Below are experts of layer 2 (counted from 0) of a mixture-of-experts language model. Rows are named router (the router's row for the expert), up (a neuron's input weights, with its number), down (a neuron's output weights, with its number) and show model dimensions 0-47. Each number is 128 + 24 x the weight over its row's rms, rounded and kept within 0 to 255.
Before each expert's rows: "mostly gets" lists some tokens that are sent to it at least half of the time. This comes from a sample of Wikipedia text that the model never trained on.

# expert 1
mostly gets: "'", "\"", " N", "/", " St", " Sh"
router [124 156 162 104 126 144 122 156 155 135  82 139 164 149 134 135  99 103 120 142 131  85 126 111  98  96 164 142 101 123  76 147  97  73 146 131 130 131 149 107 119 122 174 116 116 135 105 144]
up75 [116 161 147 112 148 115 134 152 131 125 121 116  88 116 111 142 179  97 147 109 119 134 130  98 112 100 124 158 121 104 109 196 180 112 155 152 140 125 148 116  91 102 144 124 125 112 127 151]
down75 [114 115 175 150 156 100 131 138 131 142 104 149 139 118 124  96 121 117 138 168 157 125 167 132 140 124 102  90 135 131 112 106 129 128 124 151 121 173 141 102 132 159 107  75  68  78 141 107]
up76 [ 95 142 125 133  99 108 142 162 151 103 107  83 122 146 118 166 145 132 117 136 133 143 119 174 122 120 112 142 134 131 107 148 150 122 125 105 162 107  69 114 133 108 152 123 131 182 131  98]
down76 [158 134 104 139 120 159 106  91 125 152 120 181 133 109 140 157 127  87 128 139 134 108 129 103 123 150 106 131 124 142 123 121 112 133 117 191 139 167 175 130 100 105 130 124 107  95 110 155]
up77 [112 128 105 141 107 129 117 177 105 109 138 102 110 167 200 130 129 108 127 124 138 134 152 137 133 125 107 131 171 108 105 143 154  68  92 119 119 157 116 104 109 141 127 155 114 156 119  76]
down77 [152 135 179 148 156 108  60 139 110 109  95 110 121 134  99 151 140 156 151 138 120 125 119 139 179 132 133 154 115 148 136 113  84 156 162 105 137 116  97 137  71 159 120 105 130 135 142 153]
up78 [120 133 152 126 155 143 108  99 154 123 169 120  96 144 107 145  84 143 130 108  98 112 143 114 102 154 143 158  88 139 106 159 148  97 130 133 148 125 136 131 142 115 147 164 134 122 160  99]
down78 [106 105  98 124 115 130 124 150 175 114 142 122 113 134 134 165 117 118 148 158  93 137 116 155 133 164 120 130 117 121  97 174 100 176 103 144 104 119 105 135 153 146  97 127 123 137 136 157]
up79 [114 143 148 143 146 149  85 143 141 118 129 132 110 165 129 145 137 131 150 109 116 108  76 142 122 169 131 109 102 112 128 112 122 159 117 133  54 136 130 144 137 132 123 124 108 135 111 173]
down79 [100 105 114 124 153  96 104  94 109  98 101  81 152 118 149 111 126 114 114 102 108 124  96 152 132 165 130  74 103 104  95 117 126 170 101 134 111 121 137 127 132 107 124 114 119 104 141 145]
up80 [144 135 138 133 129 163 100 133 101 147 104 117 137 111  99 130 164 117 171 112 135 131 114  92 141 142 128 146 145  90 106 106 104 106 133 141 121  86 126 146 164 150 136 140 150 105 129  99]
down80 [120 135 113 155 170 125 101 102  86 145  96 161 101 109 121 169 138 198 101 120 129 117 157 115 127 113 117 112 148 117  88 121 123 112 148 119 111 128 158 106 144 121  91 148  98 148 154 134]
up81 [115 139 125 148 123 108 152 125 119  94 117 181 112 113 221 154 131 111 160 154 158 107 121 136 157 137 146 132 150 129 108 118 142 129 145 102 100 159 161 125 116 125 183 106 148 134 122 102]
down81 [116 112 165 100  94 139  85 116 142 143 108 141 116 133 111  95 110 139 116 173 115 107  97 164 170 130 164 133 129 102 134 144 168 152 137 135 132 119  88  86  99 126 152 126 139 132  95 121]
up82 [132 173 162 121 149 150  82  96 130 116 115 142 148 112  82  99 123 114 141 122 130 143  87 102  70 131 164 119 115  95  98  74  95 163 151 143 108 135 134 136 103 157 132 159 123 125 137 151]
down82 [ 86 126  88 105 118  98 129 144 155 140 117 120 130 128  90 159  90 149 141 140  89 154 146  78 124 152 116 158 131 121 145 117 145 176 126 139 121 117 129 159 103 128 153 118 152 106 158 141]
up83 [132 108 149 110 133 133 149 146 186 111 128 186 146 153 148 103 117  87 141 155 161 138 120 156 131 113 116 102 120 141 181 160 114 156 101  89 127 122 126 135 129 106 192 109 158 142 116 100]
down83 [ 88  75 125 150 151 125 112 103 132 113 108 116 139 164 155 123  99 103 120 158 154 118 152 132  82 155 109 109 113  91 119 115 146 157 154 102 126 128 110 140 165 166 122  83  86  80 142 154]
up84 [130 164  98 129 132 126  95 135 111 110  98 137 159 150 130 139 136 158 112 136 131 123 148 121 136 136 123 181 122  89 130  98 104 117 118 140 100 149 124 177  79 151 146 124 140 164 152 103]
down84 [138  94 156 110 130  91 129 112 137 164 145 128 105 142 105 118  92 120 116 148 105 138 152 138  84 142 104  81 107 185 144 176 126 108 131 121 158 130 145 113 147 106 126 122 105 117 119 117]
up85 [155  99 131 126 141 127 128 142 158 134 123  81 164 101 103 147 170 124 135 123  80 148 141 108  90 144 124 148 122 150 108  89 115 127 152 149  83  92 138  78 119 100 109 117 101 108 123 156]
down85 [ 97 128 165 106  93 130 120 121 123 155 161 176 121 137 143  85  99 147 105 130 153  98 131 162 154 112 119  84 125 139 107 139 141 105 119 136 126 153  90 122 133  86 140 155 151 132 105 116]
up86 [118 149 136  81 128 145 142 162 159 142 115 156 119 125 153  76 101 110 121 129 126 117 114 183 123 138  62 121 128 144 124 136 104 152 123 118 163 125 104 116 108 102 107 160 141 153 187 121]
down86 [126  87 108 155  79 141 148 162 104 126 119 126 126  93 107 161  87 131 153 179 178 107 158  97 118 117 130 113 119 163 110 165 128 144 155 168 130 154 121 135 129 155 112  74 108 120 164 134]
up87 [128 166  95 104 120 148 119 118 137 137 130  99 130 121 150 171 146 110  96 131 149 119 124 113 121 161  84 148 165 109 104 142 133 121 136 123 136 137 195 178 191 128  92 132 131 163  98 157]
down87 [126 120 163 131 102 128  98 157 171 111 119 105 150 185 133 109 129 146  95 142 135 125 158 140 113 134 128 113 132 137 159 133  90 162 109 171 127  93 103  91 128 148 105 119  95 114 158 125]
up88 [173 147 141 146 166 151 115 117 139  88 142 121 132 125 151 163 167 101  98  74 112 126 122 135  87 119 109 155 129 123 168 119 117 120 132 140 114 119 136 123 120 163 105 128 147 178 141 127]
down88 [133 132 112 142 123 127 115 123 128 154 152 142 122 127 115 128 134 130 154 157 115 171 151 143 127  88 104 145 132  67  67 123 145 138 120 114 185 110  96 139 147 112 141 146 151 136 136 116]
up89 [ 53 133 143 106 122 102 160 148 177 107 129 138 133 138 121 147 160  97 111  99 120 120 142 116 132  91 122 135 136 107 140 146 135 126 149 164 121  82 108 152 116 146 118 110 159 139 127 148]
down89 [150 144 105 139 114 115 132 101 115 176 147 134 153 107 135 131 125 154 130 119 157 122  64 144 109 105 103  94 123 127 138 144 171 124 152 160 134 150 137 112 140 160 135 128 150 124 120 166]
up90 [191 107 158  93 137 110 164 136 157  93 159 101 133 107 148 138 140 108 100 111 123 129 167 142 126 119  81 118 117 123 106 122 134 167 153 103 111 134 171 116 102 116 124 100 178 135 138 171]
down90 [113 180 115 189 158 136 155 112 112 170 168 145 139 164 140 149 166 119 167 129 157 150  81 115 134 118 133  95 130 133 131 125 110  88 101 162 126 139 115 120 139 146 133 116 131 129 111  88]
up91 [ 82 128 155 139 148 138 116 123 149  91 177 131 139 169 169  76 137  79 140  94 140 126 187 128 139 112  92 160 111 158 113 122 131 149 113 147 122 153 117 112 119 143 110 156 149 164 122 122]
down91 [104  87 126  94  84  95 134 127 141 156 134 139 113 106 125 137 152 132 110 137 148 151 127 143 171 123 144 120 176 109 127 111 113 112 119 108 131 113 123 145 115 121 111 135 104  91 113 163]
up92 [118 119 149  78 134 165  88  91 106 125 145 123 128 151 118 102 118 164 121 111 156 136  90  98 135  67 142 110  96 143  93 112 126  90 144 161 102 143 134 113 119 176  81 149 112 131 139 105]
down92 [132 103 117 153 145 123 152 154 148 154 111 152 145  80 129 150 150 134 116 160 111  83 134 155 116 172 128 108 178 153 158 103 150 164 117 120 101 121 124 119 131 109 169  86 124 105 140 163]
up93 [122 177 163 106 128 120  93 149 141  94 137 150 131 129 112 108 149  68 155 126 118 112 113 128  93 123 140 112 114 192 116 138 161 166 163 126 168 129 113 167 147 136 116 112 116 126 105 169]
down93 [136 130 136 145 100 131 132 160  83 125 120 198 132  94 119 110 153 151 118 131 136 156 175 127 103 134 131 103 116 125  98 141 165 119 132 136 132 103 112 105 122 120 126 108 153 129 129 114]
up94 [109 160 157 116 127 171 134 140 153 108 124 170 132  95  84 121 122  99 133 150  87 140  96 100 105 154 147 154 133  87 136 102 132  89 137 105 128 115 126 144 144  96 115 119 157 107 171 133]
down94 [160 121 126 114 142 138  87  82 145 166 126 137 137 140 149 117 111 138 126 135 120 122 140 143 181 126 121 138 127 177 134 132  91 145 121 154  99 148 131 115 131 161 172 125 134 111 115 131]
up95 [136 143 159 134 125 137 143 199 155 129 113 150 114 102 132 114 161 119 114  75 134 129 103 107 167 174 116 112 132 114 125 104 148  97 130 116 174 119 143 108  97 132 158 146 175 102 135 131]
down95 [150 115 131 127 146 124  93 110 147 126 144 143 135 108 138 138 107 139 129 161  90 109 131 169 155 110 143 149 132 145 129 174 132 133 138 140 154 143 145 151 130 113  76 121 111  69 117 149]
up96 [159 132 122 136 159 126 153 134 164 101  95 150 189 106 156 153  95 111 144 152 118 164 136 115 107 119 124 125 141 120 134 152 133 114 147 120 123 129 164 112 137  96 199 162 121 128 108  89]
down96 [116 127 144 141 100 178 113 133 107 144 105 119 100 146 111 104 134 105  83 106 154  95 138 151 135 152 154 127 137  98 113 124 137 151 125 152 146 110  83 133 148 142 145  86 174 138 151 132]
up97 [129 132 151 127 156 121 168  85 140 159 120 155 141 118  79 140  88 135  75 108 113 128 116  95 104 136 158 156 112 156 111 107 146 125 134 122 116 142 129 122 154  98  92 116 140 123 134  99]
down97 [139 121 128 146 140 103  88 105 159 145 109 158 144 139 144  95 137 149 152 137 117 116 133  88 160 121 148 125 137 163 157 133 116 162 108 151 132 155 119  66 137 136  87 106  81 125 157 128]
up98 [131 151 161 125 133 160 100 117 105 143 143 136 162 101 115 120 127 151 162 109  93  91  64 137 124 125 139 103 125 128 121 113 152 141 169 146 144 112 163  70 136 142 162 117  86 102 114 158]
down98 [ 71 136 114 167 110 120 123 132 146 162 119 126 146 119 147 135 134 146 133 102 107 107  94 149 112 121  93  87 163 159  86 129 128 124 146 131 154 138 156 111 116 166 153  85  76 168 102 143]
up99 [147 158 164 114 150 135 135 119 154 129 126  97 128 135 168 146 129  82 130 142 138 125 116 119 106 158  97 127  86  89 152 144 145 154 149 133 107 142 136 161 134 147 186 140 142 155 144 105]
down99 [106  91 161 125 110  83 117  66 128 119 121 128  94  96 112 126 129 139 135 152 133 106 158 136 175  96 109  79 129 132  81 136 119 127  58 158  93 146 132 122 145 115 111 122 122 148  97 176]
up100 [126 159 152 116 143 143 109 138 123 111 165 137 147 128 146 117  62 123  59 128 160 102 128 107  71 135 127 166 151 125 143 152 124 101 115 120 114 142 147 107 108 120 173 172 119 158 160 109]
down100 [ 90  95 136 139 134  83 131 120 117 101 137  99 129 143 111 126 145 185 131 117 147 134 130 131 112 134  83 131 121 122 126 141 128 156 112 155 124 173 122 135 101 117  89  89 122 111  95 124]
up101 [ 81 132 129 140 136 154 114 129  96 144 116 135 146 117 109 147  91 130 103 119 119  96 126  68  82  96 103 125 133 132 134 113  99 153 126 132  96 138 128  96  90 102 126 135 170 103 102 185]
down101 [127  81 135 112 119 117 145 177 151 162 158 176 144 127 126  83 136 102 147 134 100 178 125 107 173 149 136 121 169 149 118 143 153 119 117 109 112 135 122 135 164  85 121 138 142 153 192 133]
up102 [161 151 116 127 112 112 104 140  92  84 125 182  87 151 139 149 113  98 137 118 129 130  80 123 107 106 117 132 118 159 161 119 152 143 110 156 128  93 118 105 113 148 120 113 138 143  85 120]
down102 [125  64 139 161 115 146 113 148 107 146 154 163 126 136 134 101 114  94 159 153 112 128 168 121 110 144 109  83 129 131  71 124 137 155 105 124 121 110  68  93 125 163 147 111 145 130  73 129]
up103 [150 156 134 173 187 125 165 135 118 151 130  94 161 129 160  88  88 137 142 109 143 106 128 151  75 134 123 135 115 128 125 114 106 104  68 142 116 162 142 106 145 129 100 133 162 146 139  80]
down103 [113 131 154 145 130 138 130 117  88 113 102 127 167  90  85  71 130 144 124 147 105 112 120 160 154 138 134 110 118 107 135 180 161 138 172 126 121 153 105 131 125 159 101 127  99 136 167 150]
up104 [ 74 149 143 115 123 129 151 132 114 141 105 132 103 173 121 161 126 144 114 106 121 112 134 134 107 136 154 119 166 132 142  79 125 127 110 105 116 124 122 195 136 111 149  91  87 126 135 127]
down104 [141  69 161 157 163 138 139 180 141  88 127 114 106 129 142 149 105 120 161 139 147 153 110 158 140  90 154  99 130 127 112 204 112 118  89 134 104  61 109 120 119 185 111 154 144 137 144 123]
up105 [129 121 150 108 112 150 122 130  89 145 137 119 149 114 112 141 149 101 106 110 114  89 128 128 108 131 190 148 169 109 148  98 114 149  98 135 119 137  89 137 118 157 121 114  97 120 139 134]
down105 [110 142 133 130 154 100 152 113 156 159 154 147 128 178 125 144  96 120 161 153 136 116 137 159 103 138 108 114 132 165  92 129 160 119 150 141 116 141 138 125 101 109 113 130 174 163  98 140]
up106 [152 146 166 114 175 143 141 153 118 111 118 116 123 114 133 141 126 133 135 194 139 116 105 127 108 153 146 147 145 102 102 136 117 143 139 179 125 141 131 115 113  71 152 116 131 133  87 113]
down106 [133 100 127 119 134 115  82 110 124 147 121 128 155 120 145 133 110 143 130 143 130 170 145 154 148 124 137  83 158 114 158 141 131  98 145 162 170 111 175 112 118 112  88 158 118  93 165 119]
up107 [111 112 116 102  96 102 149 145 148 110 158 144 159 123 113 142  85 181 108 109  59 115  99 130  94  98 117 124 124 130  97 114 145 101  88  90 134 109 143  99 177 133 121 143 157 140 100 106]
down107 [121 135 114 153  90 136 103 139 108 195 115 147 108 141 165 113 136  93 110 151 168 143 164 116 110 143 124  82 147  99 111 171  92 157 164 125 153 112 111 103  94 124 174 100 116 126 108 163]
up108 [102 118 145 150 123 143 155 142 154 149 130 118  97 134 111 137  91  95 113 118 146 153 150 101 151 144 133 147  99 154 138  94 123 178 132 112 123 140 128 124 144 152 175 159 130 141 173  97]
down108 [ 85 121 137 138 134 141  93 127 114 117  85 113 144 116 120 145 141 143 118 161 134 121 133 115 118 175 110 117 101 154 133 159 102 193 123 180 162 150 111 154 150 145 143 149 112  76 163 122]
up109 [156 150 145 116 151 178 118 122 189 102 108  93 140 107 107 141 160 163 134 145 116 115 136 131 124 108 134 133 117 106 113 139 191 116 154 124 131 115 108 133 133 124  66 139 120 165  94 117]
down109 [125 120 129 142  86 116 102 116 100 134 177 133 138 114 156 117 120 126 135 132 134 159 181 154 187 168  94 120 137 135 151 129 146 175 109 168 124 131 127 132 131 123 120 169 158 118 140 130]
up110 [185 140  91 150 107 151 117 134 104  96 106 178  92 106 126 109  91 187 109 106 147 163  96 124 145 135 124 127 141 170 125 135 111 111 162 161 153 118 159 114 130 115 152 130 159 146  99 138]
down110 [119  96 130 109 130 106 123 122 106 163 122 114 162 129 120 124 132 102 132 107 102 110 154 157 129 138 101  71 146  97 140 178 141 103 114 101 141 141 142 134 140 168 148 116 166  99 127 163]
up111 [125 144 163 155 160 107 158 130 148  72 134 111 164 144 181 142 115 142 157 101 102 146 154 145 106 142 127  74  95  91  99 139 131 150 102 108 136 123 118 134 159 130 183 152 115 130 165  98]
down111 [136 152 138  96 121  82  85 107 150 142 140  96 139 124 103 170 135 149 118 153 156 108 162 131 123 165  86 123 164 119 149 153 125 116 115 162 127 163 124 142 113 146 118 105 113 123 136 194]
up112 [158 158 164 111 118  92 164 159 129  93 127 117 150 149 142 138 160 126 135 138 162 148 117 143 114 135 155 133 173 100  99 115 130 133 128 150 139 174 111 133  99 144 166 104 102 142 132 141]
down112 [131 128 119 128  95 138 132 117 128  95 184 159 114 144  83 164 106 159 176 164 109 132 157 154  72 114  99 146 113 139 162 142 142 154 152 152 114 138 131 137 140 153 123 142 175 158 136 126]
up113 [124 149 167 113 144 129 122 175 157 116 117 148 186 104 180 129 122 134 119 140 174  99 157 168 117 169  99 138 133 128 156 105 106 101  81 141 134 123 117 139 103 108 157 127 109  91 144 132]
down113 [ 99 119 127 156  72  79 140  76 109 111 150 110  97 124  94 130 128 160 124 119 122 124 114 107  99 113 124 124 111 130 114 145 177 136 160  86 133 137  98 129 122 128  63 125 159 168 153 139]
up114 [114 145 104 176 149 146 102 164 148 106 108 126 121 156 134 116 125 103 180 152 147 136 117 110  86 137 143 135 134  86 114 110 148 105 155 142  93 112 117 133 116 125 160 106 127 164 121 134]
down114 [ 40 171 142 107 112 108 116 123 162 154 123 149 181 115 106 128 110 141 146 109 115 127 164  90  93 118 153 109 116  99 144 123  97 153 201 144 145 133 139 120 119 173 121 131 138 123 117 145]
up115 [138  98 102  99 150  91 125  82 118  95 159 122 121 137 178 161 151 131 197 145 131 119 159 106 108 118  96 146 128 126 134 152  95 183 112 120 128 112 140 139 155 132 114 164 100 141 124 107]
down115 [155 138 109 115 160 114  97 130 128 117 195 130 148 109 107 116 107 140 100 133 126 117 109 109 137 142 157 110  96 140 105 131 129 148 145 174 117 148 110 147 128 124 114  92 154 108 113 135]
up116 [132 140 138 133 130 149 100 151 173 119 127 159 103 113 140 138 128  88 128 190 157 104 102 139  96 115 111 140  96 137 144 126 111 171 126 132 142 138 144 144 148  89 154 155 148 173  90 126]
down116 [ 82  98 154 137 123 161 112 113 109  93 135 108 107 149 131 103  99 132 139 143 135 132 102 118  82 131 120  99 120 140 156 135 137 158 181 102 162  97 100 119 129 150 162 127 122 158 126 141]
up117 [153 157 127 126 179 141 119  98 112 104 141 132 156 135 113 131 141 130 123 100 135 123 116 108  85 163 123 121 143 108 139 125 144 141 101  77  90 133 126 163 165 104 135 174 147 128 131 118]
down117 [ 89 117 132 142 106 112 117  90 136 164 121 140 170 129 139  96 119 147  94 166 146 151 151 155 138 142 120 101 116  91 154 158 105 152  99 151 165 143 123 144 120 139 110  96 148 101  97 136]
up118 [167 164 150 146 114 100  87 142 123 120  97 161 152 117 163  96 109 133 117 148 145 160 130 133 114 137 151 122 136 164 118  96  93  94 106 151  84 140 119  89 125 123 116 138 128 108 122 111]
down118 [107  88 136 143 158 154 109 101 118 148  94 150 115 135  76 142 136 141 113 159 111 144 120  99 172 115 111 157 148 108 163 133 130 139 139 125 154 159 104 111 126 119 126  70 156 156 128 125]
up119 [ 98 116  93  88 172 128 114 145  88 115 141 121 135 156 173 116 113 125 109 109 142 140 105 131 139 143 126 144 143  90 107 136  99 165  98  91 100 103 107 185 126 112  55 115 126 189 145 127]
down119 [123 101 137  83 112 133 149 112  87 161 145 165 161 148 147 104  91 121 107 185 164 156 140 102 105 151 161  88 105  97 115 104 109 116 104 193 132 110 137 119 142 136 114 140 191 142 159 155]
up120 [150 133 126 124 122 126 137 116 113  81 146 120 150 103 155 122 131 126 128 113 136 119 144 105 112 102 142 164 144 109 133 149 154 143  89 113 125 140 134 135 132 167 133 146 135 152 137 138]
down120 [139 150 138 138 105  90 119 120 100 160 111 175 149 123 148 133 127  94 143 105 107 151 153 149 139 139  53 144 136 120 147 125 126 141 126 146 154  93 121 105 104 147 116 116 151 145 152  78]
up121 [132 112 140  67 120 153 107 150 115 152 140 108 105 130 135 133 153  92 101 180 187 117  91 116 102 156 113 101 132 129 156 103 105 147 138 105 121 121 152 139 160 136 116 139 140 138 103 132]
down121 [ 97 139 145 114 121 151  79 126 172 106 117 125 123 156 123 109 149 130  86 105 114 109 142 160  89 137 114 113  98 118 159 156  99 140 106 161 147  73 156 143 140 141  89 111 121 119 161 114]
up122 [109  88 140 123 109 174 124 117  90 134 113 114 134 118 166 135 148 119 158 141 124 114 158 112 131 110 184 118 122 125  74 125 162 108 168 165 117 202 131 128  98 148 138 131 127 117 153 111]
down122 [142 129 126 112 128  88 133 134 183 129 113  89 154 126 127 106 113 140 151 110 104 156  64 123 137 168  98  79 110 130 137 110 115 133 111 154 142 109 139 112 172 134 100 137 133  96 181 128]
up123 [147 155 137 121 170 138 137 138 150 104 115 147 101 154 182 136 145 138 122  87 103  76 113 115 132 144 137 184 133 143 161 152 108 116 107 183 111 184 156 145 153 110 142 168 137 138 139 112]
down123 [ 78  91 125 126 147 143 114  95 155 145 114 160 146 147 104 128 141 156  98 147 137 112 142  94 129 144 148 120 121 178 152 130 112 129 134 115 107 153 124 153 101 128 159 135 129 102  67  89]
up124 [125 159 118 115 175 133 131 138 133 108 141  88 138 151 122 102  95  98  85 123 153 101 104 118 131 116 147 162 126  93 137 136 120 139 138  89 118 168 119 109 126 123 144 156 128 173 136 128]
down124 [ 86 104 118 122 110 147 120 109 137 166 118 145 130 151 163 124  85 168 125 125 144 134 131 107 186 137 171 143 123 108 138 174 122 120 105 126 111 166 131 146 113 129  82 155 158 135 193 147]
up125 [145 156 164 122 143 163 176 129 155 134  94 107 127 141 127 141 140  94 129 161 156  97 151 142 136 137 130 139 118 130 124 146 125 187 114 172 109 170 118 176 187 125 120 111 122 172 129 151]
down125 [137 109  88 122 123  98 130 141 139 110 158 151 139  95 143  88 168 162  97 166 125 141 154 130 137 112  99 150 100 128 141 120 176  97 136 109 130 114 136 134 106 109  71 142 174 128 140 138]
up126 [133 134 150 143 112  79 113 176 146 103 151 130 137 142 131 109 123 110 140 144 135 118 144 149 128 129 154 163 124 122 116 133 108 117 139 128 138 178 170 142 174 104 128 140 159 130 154  86]
down126 [139 115 150 142 140 115 127 105 130 160 161 122 156 160 126 122 117 127 145 185  87 120 109  85 104  90  57 132 107 131 158 112 126 133 113 133 119 154 115 156 104 129 143 169 117 104 112 133]
up127 [138 148 152 104 158 127 138 143 104  99 114 128 133 145 139 161 125 131 140 134 139 117 144 112  86  98 145  81  92 118 120 143 155 143 115 122 160 131 113 127 123  91 170 122  98 124 150  76]
down127 [127 148 129 136 111 103 111 113 149 117 137 129 129 134 132 134 114 141  91 191 107 111 146 133 135 179  92 111 145 134 162 137 113 106 123 126 150 169 107 164 109 140 125  92 105 108 103 174]
up128 [161 136  67 100 146 141 122 126 120 131 131 125  99  74 129 139  79 122 101 126 131  38 148 141  99 125 122 120  92 136 134 105 140 101 153 146 141 132 147 119 116 112 118 114 131 141 125 150]
down128 [145 128 117  89 115 130 125  99 129  97 116 148 130 131 145 118 134 136 140 107  93 135 126 117 168 194 142  89 132 151  85 115 157 170 109  59 133 148 146 131 145  87 105 104 103 157 139 144]
up129 [ 93 132 133  99 128 130 147 116 127  89 113 137 164  96 128 111  98 103 141 160 119 128 154 102 100 141 118 123 116 104 123 169 151 115  77 145 100 119 144 182  98 100  94 146 174 145 151 160]
down129 [106  91  95 146 151 138 125 130 158 115 136 143  96 119  87 118 118 165 127 188  90 127 124 166 120  93 143 137 154 145 169 136 141 149 105 143 147 144 143  97  83 129 184 163  88 137 136 134]
up130 [106 105 160 106 135 145 150 135 180 120 130 152 106 145 152 118 138 130 186 119 128 118 113 140 116 148 188 133 152 144 192 135  93 112 131 109 116 137 138 144 104 148 113 134  70 132 140  87]
down130 [151 139  94 122 131  78  89  88 109 123 166 166 134 148 125 123 152 155 120 118 166 120 159 138 151  98 123 135  90 133 129 135  98 154 136 110 105 151  71 142 134 122 107 132 151 126 116 168]
up131 [123 124 168 113 167  89 134 154 136 189 134 103 157 122 123 142 107 137 141 103 139 160 151 109 117 130 118 138 120 115 134  87 103 103 133 109 123 116 171 109  96 119 112 102 119 133 174  92]
down131 [156 126 132 141 119 104  91 103 159 168 118 151 132 115 130  98 152 156 130 159  85 139 135 146 137 138  78 113 121 115 101 117 155 154 118 144 156 125  97 118 140 138  93 123 130 101  93 166]
up132 [105 123  89  83 162 164 133 137 139 147 117 176 151 115 124 125  79 155 156  91 101 107 135 121 126 150 142 135 135 147 102 127 113 126 124 153 108 147 177 137 166 139 141 157 158 108  94 156]
down132 [136 149 141 127 140  78  94  98 159 162 142 150 169 126 147 111 114 136 158 149 111 114 129 127 118 134  79 120 150  93 116 104 137 131 130 132 137 136 127 107 116 156 156  83 110 131 155 136]
up133 [179 138 131 107 138 119 137 123 117 102  92 116 133 178 142 173 105 143 122 132 146 122 120  87  95 110 138 167 130 159 128 110 136 118 106 135 147 168 143 147 168 123 137 158 129 132 127 105]
down133 [120 133 128 111 124 108 118 115 149 163 136 161 184 114  81 124  91 132 146 191  99 130 108 124 146 155 148 120 142 109  95 127  96 120  96 147 138 103 151 135 123 135 115 106 149  95 135 115]
up134 [138 137 156 108 148 141 142 183 124 137 110 109 180 115 126 134  73 106  95 105 125 102 127 104 146 141 114 141 148 139 112 119 116 139  87 101 106 146 137 114 113 112  86 165 160 134 137  87]
down134 [158 148 116 114 110 165 106 125 117 122 141  87 148 117 132 155 101 126 137 134 111 105 124 136 111 136 128 127 156  81 155 121 116 143 121 151 114 128 126 114 127 161 150 105 103 140 126 108]
up135 [115 112 125  96 113 109 118 128  95 130  89 110 119 142 164 135  96  88 107 177 135 137 174 153  87 149 116  99 148 180 126 125 120 120 114 115 125  82 139 151 125 147 159 208 156 114 113  92]
down135 [157 106  97 136 123 102 127 167  97 157 164 140 129 124 110 109 103 155 125 123 133 151 141 135 145 147 115 113  97 130 102 173 161 163  99 135 132  84 128 127 164 141 122 107 101 161  93  97]
up136 [127 178 148  99 144 112 117 150 116 126 136 125  99 123 129 124 104 152 104  80 106 118 165  76 127  71 101 123 129 107  63 145 132  84 148 134 158 137  99 112  97  96 140 111 132 117 139 151]
down136 [ 96 119 169 159 115 123 108 136 139 100  91  72 139 144 148 113 160 123 135 137 102 100 112 141 153 134 149 154 128 102 123 118 116 137 108  58 128 105 135 141 113 181 126 116 150 141  79  93]
up137 [147 153 134 103 169 162 115  93 132 116 148  86 125 127 127 147 113 106 150  85 109 118 143  98  83 152  97 167 124 149 147 142 148 126 115 140 101 107 108 126 101 131 112 103 162 144 120  74]
down137 [101 109 146 110 129 105  88  95 115 164 126 131 163 157 156 120  80 158 102 144  70 108 161 141 117 145 105 105 136 112 146 128 127 156 111 136 148 131  94 111 163 126 102 115 145 120 126 136]
up138 [143 150 162 102 168 123 145 130 155 100 132 133 133 127 155 128 162  77 112 134 133 117 119 112 123 122 125 136 139 143 184 141 158 132 118 122 123 101 148 103 132 177 136 149 133 112 154 144]
down138 [ 78 131 102 153  97 108 117 143  99 158  92 125 145 139 170 144 187 148 121 149 122 118 142 142 129 107 112 103  97 103 149 133 127 105 147 152 134 130 111 113 128 141 127 127 130 145 133 132]
up139 [160 125 150 146 110 132 138 137  97 140 132 133 152 161 165 121 119 105 120 179 158 137 161 107 107 172  92 148  69 111 135 107 131 141  91 126 120 139 127 115 130 144 116 122  96 167 148 143]
down139 [123 171 124 141 138 135 118 120 150 177 139 158 108 133 132 132 119 160 108 109 123 132 121 107 164  99 142 106 169 136 145 155 126 129 132 121 148 174 139 133 139 111  96  88 145 141 166 108]
up140 [157 110 138 123 117 150 104 114 112 129  93 132 133  76 139  89  77 168 130 127 123 143 129  81 109 144 126 146 160 109  97 110 102 102 119  99  86 129  87 134 131 132 112 118 143 168 123 142]
down140 [116 156  81 104 155 117 133 108 104 149 169 130 139 129 148 133 129 106 151 135 111 111 133 121 132 108 141 115  81 127 187 132 149 125 111 189 146 136 116 148 131 124 126 162 135  93 143 137]
up141 [109 155 147 111 112 139 123 125  98 174 133  67 161 153 108 108 125 131 119 105 143 148  80 142 129 153 109 138 114 107 127  83 138 131 115 119 139 126 174  87 141 149  93 144 151 143 146 112]
down141 [ 96 158  74 114 140 114 107  97 111 124 128 123 135  70 110 133 137 122 109 127 111 160 113 116 133 139 109 110  66 141 137 111 103 149 149 133 142 128 123 101 138 124 144 173 127 132 152 169]
up142 [126 145 153 166 125 118 108 115 143 119 103  99 125 146 154 111 110 101 138 106 153 101 121  95  94 137 135 119 114 147 108 123 170 101 129 160 110 141 131 157  50 129 169 115 117 124 158  96]
down142 [ 93 145 130  85 144  93 145 147 127  98 172 154 112 154 119 142 127 145  82  97 157 105 134 143 151 115 138 132 123 132 137 132 121 159 132 120 126 126 106 143 151 145 161 100  84 143  51 113]
up143 [ 99 130 149  92  96 181 139 135 114 138  98 124 127 148  96 144 115 120 113 150 103 158 131 113  93  80  99 108 100 125 108 149 126 111 124 134 123  89 115 117 115 164 123 193 159 150 159 162]
down143 [106 150 127 118 133  87 147 125  94 145 180 164  97 116 145  81 135 104 134 138 141 138 133 105 179 151 137 129 138 156 131 105 113 128 115 112 107 159 159 170 173  84  85  99 111  96 132 135]
up144 [122 125 116 103 166  79 103 158 165 121 122 120 132 122  97 166 151 125  89  80 146 140 121 132 118 106 134 150 138 116  96 122 151  75 164 148 112 127  96 197 128 130 133 136 126 132 123 141]
down144 [131 136  64 123 152  97 111 121 120 133 130 122 152 126  96 119 110 108 136 154 100 133 144 144 113 126 120  97  84 145  98 146 148 132 156 108  97 147 153  90  99 104 135  96 111 129 135 123]
up145 [138 160 106 132 115 114 153 108 134 121 138 111 142 121 142  70 122 120 137 104 147 131 143 113 163 139 131 131 140 125 124 171 116  97 127 153 143 169 158 118 131 127 180 171 148 128 156 140]
down145 [126  64 121 159  93 118 150 130 168 125 105 109 134 143  86 135 129 142 139  98 151 159  85 159 120 141  88 143  83 127 120  92 150 125 141 117 129  77 113  99 108 106 132 118 134  92 125 132]